Experts of a small language model.
Experts: 8 experts in each of 14 layers, 256 squared ReLU neurons an expert, 1 pick a token, a softmax router.
Training: a variant of Muon for the experts, 295M tokens.
Below are experts of layer 10 (counted from 0) of a mixture-of-experts language model. Rows are named router (the router's row for the expert), up (a neuron's input weights, with its number) and show model dimensions 240-319. Each number is 200 + 30 x the weight over its row's rms, rounded and kept within 0 to 999.
Before each expert's rows: "comes after" lists some tokens at least twice as common just before its tokens as in all text. This comes from a sample of Wikipedia text that the model never trained on. Tokens count by the router's weight.

# expert 3
comes after: "\n", " |", "==", ".", "===", ")"
router,201,221,214,194,146,153,209,204,231,141,198,146,162,187,147,232,186,162,116,201,245,249,207,174,189,261,230,215,140,174,219,184,212,205,193,256,175,165,174,202,179,140,207,178,205,240,223,205,186,176,176,191,172,195,214,184,203,192,245,210,195,210,163,197,222,203,179,234,227,193,163,218,148,203,211,254,193,164,191,202
up0,181,170,228,200,217,164,261,196,231,205,177,188,181,145,228,213,204,136,201,173,191,217,198,220,154,200,197,253,201,197,139,210,183,214,196,204,179,204,259,186,226,237,244,165,206,184,238,181,156,187,250,227,176,203,200,220,182,194,204,188,260,227,202,132,155,206,181,215,174,202,225,189,212,220,211,209,169,207,187,171
up1,225,225,156,199,201,188,212,200,158,187,207,221,211,195,204,220,196,159,153,272,224,240,214,169,177,207,210,199,165,234,249,188,289,219,172,202,228,152,207,198,244,209,147,229,264,238,118,192,182,213,202,176,188,214,201,169,224,180,201,226,209,219,208,237,223,147,212,222,204,153,153,261,149,233,203,172,194,184,198,199
up2,155,184,150,186,200,242,190,217,265,180,183,175,210,170,231,200,196,197,192,244,230,234,215,201,183,225,157,195,188,194,159,197,204,128,191,221,159,202,138,168,193,156,227,193,209,231,254,251,279,207,209,191,217,180,197,148,229,207,172,239,201,190,208,200,207,252,193,205,172,158,185,250,195,172,163,200,208,207,171,183
up3,227,257,273,192,229,231,195,234,238,207,190,227,281,226,208,149,257,175,179,235,182,214,183,202,227,202,201,205,163,200,223,227,210,209,195,263,124,245,235,182,159,145,187,198,234,220,149,201,218,145,225,252,222,238,208,193,164,201,232,253,177,181,182,195,193,208,187,184,215,172,236,204,183,255,212,186,195,182,199,269
up4,165,193,197,190,210,209,194,206,192,212,199,192,227,236,140,200,235,173,92,192,235,243,151,218,231,159,205,253,194,189,227,212,173,196,218,246,204,180,206,206,199,209,220,140,227,172,212,285,198,162,209,204,166,204,207,252,184,186,200,274,213,202,224,203,185,227,210,195,177,299,215,202,193,197,191,179,205,214,223,209
up5,206,213,210,189,161,234,269,198,229,227,188,158,152,201,230,208,210,181,166,171,206,253,212,196,241,217,207,220,177,227,195,215,203,217,219,214,196,197,204,256,244,171,220,220,187,209,202,176,218,185,201,219,218,206,204,190,210,156,283,238,191,166,165,233,222,230,198,200,176,194,214,199,229,200,179,142,144,227,270,228
up6,205,236,208,206,125,213,174,192,197,287,210,179,206,253,183,221,189,163,160,201,209,251,182,197,209,181,192,227,283,199,180,148,279,126,164,202,239,173,207,208,222,259,193,207,231,191,215,168,216,203,198,218,178,230,196,178,218,242,161,206,214,207,210,165,210,178,205,194,236,265,196,192,212,226,217,198,197,138,209,200
up7,220,206,199,224,183,168,175,212,200,169,231,208,239,218,196,197,199,209,206,199,190,198,179,238,198,203,188,196,268,167,197,171,180,201,212,187,201,180,205,206,207,212,203,191,195,235,200,222,227,250,206,117,175,235,177,174,242,188,187,224,203,204,216,168,172,211,232,258,233,184,195,165,197,205,197,145,219,246,149,161
up8,188,168,220,207,241,231,204,215,199,196,214,180,192,210,200,202,201,203,184,175,188,201,231,181,179,199,153,205,162,160,178,283,201,199,216,240,167,178,208,206,189,194,203,186,227,181,193,219,266,216,142,197,200,208,185,197,228,196,249,177,212,197,199,166,191,269,213,244,197,207,168,203,199,197,199,207,195,176,216,168

# expert 7
comes after: " of", "'", " the", " in", " a", " and"
router,232,160,171,205,157,156,214,223,198,225,182,170,181,170,164,241,242,167,236,189,244,205,211,176,186,216,215,183,211,167,167,245,203,249,188,203,195,195,154,207,182,205,184,173,222,233,213,158,193,200,181,170,153,239,209,187,163,252,236,185,183,186,168,175,253,197,200,212,209,168,205,185,202,207,230,221,251,264,205,212
up0,232,240,167,173,182,204,168,202,215,191,192,218,215,222,241,204,293,191,246,178,221,232,196,213,243,216,207,199,205,235,187,174,207,254,199,188,151,189,161,169,150,196,199,224,162,230,174,189,203,222,171,224,169,194,195,221,141,183,215,167,180,242,134,202,253,198,196,202,154,186,195,191,199,182,216,199,240,191,234,200
up1,165,220,178,205,209,182,186,251,160,252,132,231,142,168,181,232,199,247,189,170,264,208,236,222,188,161,199,225,209,194,137,195,231,219,193,185,224,203,229,220,148,185,191,219,204,196,261,211,199,221,209,200,155,257,191,180,204,247,202,195,126,208,229,250,199,201,201,211,150,267,164,239,220,248,219,223,232,210,217,202
up2,186,166,186,200,189,176,151,191,276,181,156,195,226,215,195,197,184,233,248,167,152,202,144,169,188,204,182,285,251,184,196,243,242,216,254,187,192,235,136,209,221,226,225,194,246,201,150,198,116,212,207,218,219,203,238,240,178,169,190,208,259,230,118,253,201,215,206,214,175,187,186,209,217,237,193,176,181,199,203,201
up3,178,231,235,249,195,251,269,207,241,231,259,147,173,226,207,218,198,246,183,215,224,172,221,163,176,192,212,187,187,209,206,218,202,280,167,228,167,212,199,204,208,226,210,187,207,231,263,173,148,217,224,190,201,208,188,205,189,203,204,274,188,207,231,235,165,192,207,200,220,134,161,216,184,205,163,218,228,210,227,208
up4,224,211,170,191,201,201,186,195,159,235,219,211,228,124,182,220,224,222,154,231,209,214,272,184,230,294,208,214,130,198,196,200,233,172,186,215,224,210,181,192,216,202,180,145,284,163,217,227,225,239,224,195,192,257,161,238,211,209,137,205,148,164,203,184,177,177,147,182,218,195,212,206,177,161,230,166,212,232,91,208
up5,238,197,229,233,231,234,194,181,145,164,249,176,179,242,208,249,167,157,203,235,226,244,191,157,223,245,198,160,244,186,150,212,178,206,204,219,166,198,225,240,171,201,198,221,205,191,197,252,194,193,231,147,272,217,238,196,196,201,219,166,152,227,171,188,142,225,251,232,134,204,124,215,207,215,180,175,172,210,216,220
up6,183,160,173,182,193,211,214,197,171,199,239,162,240,182,231,212,210,170,197,185,187,183,223,153,231,217,126,139,251,221,224,217,193,227,206,260,225,226,212,250,234,218,176,156,226,149,188,148,202,196,222,213,197,140,226,179,220,190,184,179,182,171,218,193,159,191,252,228,197,232,186,207,192,210,225,238,237,256,253,170
up7,199,199,233,182,133,192,165,207,230,149,140,201,204,227,201,215,185,170,243,211,191,204,161,179,236,210,193,253,196,193,125,199,174,221,188,198,199,172,196,174,198,202,249,197,190,204,168,244,174,194,145,242,231,187,173,144,179,208,216,219,158,220,248,225,252,246,179,190,228,181,151,135,187,298,190,229,215,186,205,216
up8,181,205,234,192,190,178,198,208,181,192,220,203,220,247,227,263,215,198,208,200,203,134,184,207,133,206,230,191,148,176,193,210,255,149,247,200,165,240,192,144,217,176,208,236,202,179,220,271,157,163,216,184,216,192,228,158,219,131,187,192,297,225,222,195,239,197,167,191,184,206,261,243,211,209,210,166,215,201,209,179

# expert 2
comes after: " ", "1", "2", "9", "0", "–"
router,246,228,186,178,211,211,244,184,234,197,216,235,203,212,199,193,239,202,149,189,186,246,203,164,191,230,200,162,208,230,246,190,196,210,161,202,215,178,209,179,203,225,172,182,221,246,201,210,222,231,152,171,190,221,198,193,183,203,196,232,151,181,166,182,211,246,239,257,199,187,149,232,153,173,236,273,148,202,197,234
up0,231,201,202,220,216,183,183,245,163,226,201,217,206,228,200,184,218,178,226,196,220,205,188,172,199,198,223,206,162,203,182,247,204,252,182,218,220,213,257,190,200,199,202,260,157,255,251,175,203,235,180,180,202,203,185,198,199,192,213,202,178,150,156,188,204,193,214,199,138,192,182,139,177,201,185,245,206,218,180,230
up1,208,160,234,227,155,193,260,209,281,159,215,232,215,210,229,191,240,172,265,135,234,198,160,188,124,201,186,99,243,213,222,204,163,164,169,203,212,203,218,191,228,200,243,208,208,205,198,160,214,201,217,190,190,194,182,247,197,206,186,189,161,221,190,186,131,213,185,200,200,156,191,266,219,134,192,216,249,146,206,228
up2,221,150,176,252,248,274,211,197,166,232,221,157,192,225,196,258,225,186,186,154,204,198,190,235,201,173,240,169,211,193,209,217,175,206,169,192,203,142,206,138,137,159,204,198,225,228,230,193,248,183,133,199,234,182,208,199,224,200,151,201,205,216,180,208,171,192,198,145,162,156,214,195,161,134,211,214,253,211,196,189
up3,231,210,261,232,258,185,236,217,218,177,238,231,178,212,205,202,227,186,169,175,211,150,232,176,213,166,217,191,186,191,208,204,159,266,242,204,201,185,188,243,257,163,168,253,206,194,216,204,155,211,213,256,229,213,197,185,206,160,200,198,171,227,182,210,236,242,186,198,188,276,228,204,227,150,248,188,199,207,189,162
up4,237,173,179,231,173,185,256,181,268,161,184,173,202,173,204,164,210,240,196,173,205,166,184,197,174,195,208,173,168,198,209,201,164,231,166,222,253,179,233,226,194,161,175,207,173,234,178,194,139,200,205,228,189,205,217,152,183,235,210,184,191,209,219,212,212,199,211,193,176,216,173,222,203,127,227,249,251,231,174,225
up5,248,122,192,207,178,210,203,214,245,198,184,223,175,207,227,239,174,179,222,204,172,221,255,179,250,254,182,211,183,228,220,174,206,192,203,194,210,193,173,124,192,201,172,207,178,163,219,179,232,201,247,206,236,190,252,214,194,206,163,199,184,182,103,206,210,190,205,179,201,177,193,183,230,149,197,266,206,199,201,219
up6,217,204,229,197,207,154,169,223,139,201,180,140,147,169,198,206,213,195,222,171,232,175,124,206,222,217,232,184,178,263,171,221,215,220,157,217,237,199,131,179,182,226,204,186,197,194,194,243,191,205,202,226,207,200,192,189,218,304,148,191,160,173,169,201,200,200,203,172,197,215,116,167,219,192,194,244,196,210,201,199
up7,199,206,136,180,179,181,226,232,190,213,199,281,199,222,163,189,171,198,186,179,185,199,246,195,257,118,198,190,223,264,193,194,198,205,221,164,217,206,218,237,196,176,218,176,248,186,203,207,211,206,141,240,206,201,204,236,212,164,256,246,214,200,199,176,189,183,217,220,157,156,198,204,228,216,179,224,225,203,197,208
up8,216,197,236,166,204,214,221,199,181,237,200,187,199,282,170,211,161,165,150,200,209,206,200,198,211,190,170,258,200,216,159,231,201,202,212,236,180,188,196,205,196,216,221,201,195,190,167,240,204,188,215,138,203,235,253,180,187,263,192,191,209,190,224,201,264,176,193,222,268,191,211,219,191,205,158,193,229,209,220,213

# expert 5
comes after: " |", ")", "3", "5", "4", "6"
router,199,238,208,223,178,194,262,219,192,125,194,178,171,196,172,214,225,213,179,202,220,237,195,209,205,182,237,184,192,158,221,223,163,249,185,195,212,178,208,234,195,153,192,236,200,198,241,125,191,221,191,175,192,205,258,147,157,248,214,191,218,248,227,217,195,175,219,169,210,151,212,178,237,192,222,231,253,188,269,255
up0,186,185,224,215,234,133,196,188,197,166,247,189,212,251,200,204,201,200,235,246,180,170,183,198,220,200,202,221,215,212,215,247,247,184,188,134,181,171,203,194,181,242,201,156,201,227,247,187,237,167,248,230,203,176,199,196,176,258,219,186,196,136,194,165,213,232,237,177,177,198,151,219,242,193,203,235,191,200,213,225
up1,163,206,162,230,180,129,215,220,194,170,181,209,222,233,199,163,226,260,186,179,211,202,229,201,206,163,198,203,233,213,248,230,191,211,216,207,171,221,180,200,215,202,180,212,248,199,195,140,173,213,196,244,200,226,212,208,225,199,252,209,206,156,201,139,208,185,187,198,181,182,235,154,209,219,193,261,245,136,277,244
up2,222,222,196,232,202,202,228,218,184,190,175,188,203,213,180,142,199,220,203,248,192,197,267,193,200,240,196,248,213,239,192,194,179,196,218,182,236,214,212,209,231,243,177,193,230,201,179,248,218,258,284,200,170,166,195,174,233,226,212,251,181,202,241,196,232,173,200,199,210,183,190,247,183,158,209,249,209,276,267,194
up3,251,252,178,170,185,204,200,256,156,259,191,196,180,231,216,145,179,185,219,224,201,224,215,184,197,201,220,204,180,209,211,180,205,193,235,198,136,230,113,213,207,239,221,206,170,197,177,147,213,207,227,227,197,184,142,278,191,232,127,199,209,181,185,202,182,177,206,229,184,149,180,189,213,188,185,200,246,227,200,230
up4,205,190,190,218,232,159,255,152,217,203,163,192,215,188,195,196,205,171,173,201,199,205,213,194,184,201,198,238,301,255,231,220,200,204,170,151,201,245,187,145,186,227,191,170,190,197,185,189,194,176,159,166,199,165,202,187,212,183,202,186,240,207,200,137,244,199,271,216,218,156,214,221,187,189,181,216,191,149,197,173
up5,199,200,215,135,170,170,207,211,229,215,188,209,201,177,254,174,194,255,180,159,166,249,206,196,182,201,175,196,271,239,197,198,206,209,160,184,207,222,241,222,198,289,209,230,195,134,221,239,212,176,204,200,200,190,194,226,175,207,143,237,213,172,237,195,126,201,114,234,207,235,178,218,204,203,202,210,252,213,208,200
up6,191,200,181,193,263,199,169,211,204,180,196,236,232,212,166,216,226,207,145,187,197,258,174,239,272,264,193,219,184,209,254,217,207,195,179,205,173,121,225,141,231,215,215,201,183,265,230,165,147,266,199,188,190,116,194,141,170,160,163,174,215,188,216,147,233,193,203,196,199,183,230,184,235,176,223,188,227,209,111,194
up7,256,187,198,207,168,193,205,205,203,169,199,168,200,252,222,259,200,196,203,200,187,165,172,247,199,198,191,198,179,212,168,254,217,225,194,213,275,211,229,247,231,227,229,189,267,193,168,234,118,149,251,202,147,200,211,199,197,216,214,266,171,183,200,175,183,181,195,208,200,251,232,183,169,146,172,207,192,226,211,223
up8,222,220,162,212,184,211,211,201,201,167,222,200,254,236,221,209,199,270,243,196,184,199,229,190,182,213,194,198,161,184,206,267,183,182,196,252,211,188,111,163,194,199,164,212,240,230,224,173,167,260,196,190,203,188,169,262,195,201,193,192,225,220,217,195,215,147,196,211,220,188,209,195,205,211,119,188,222,241,218,193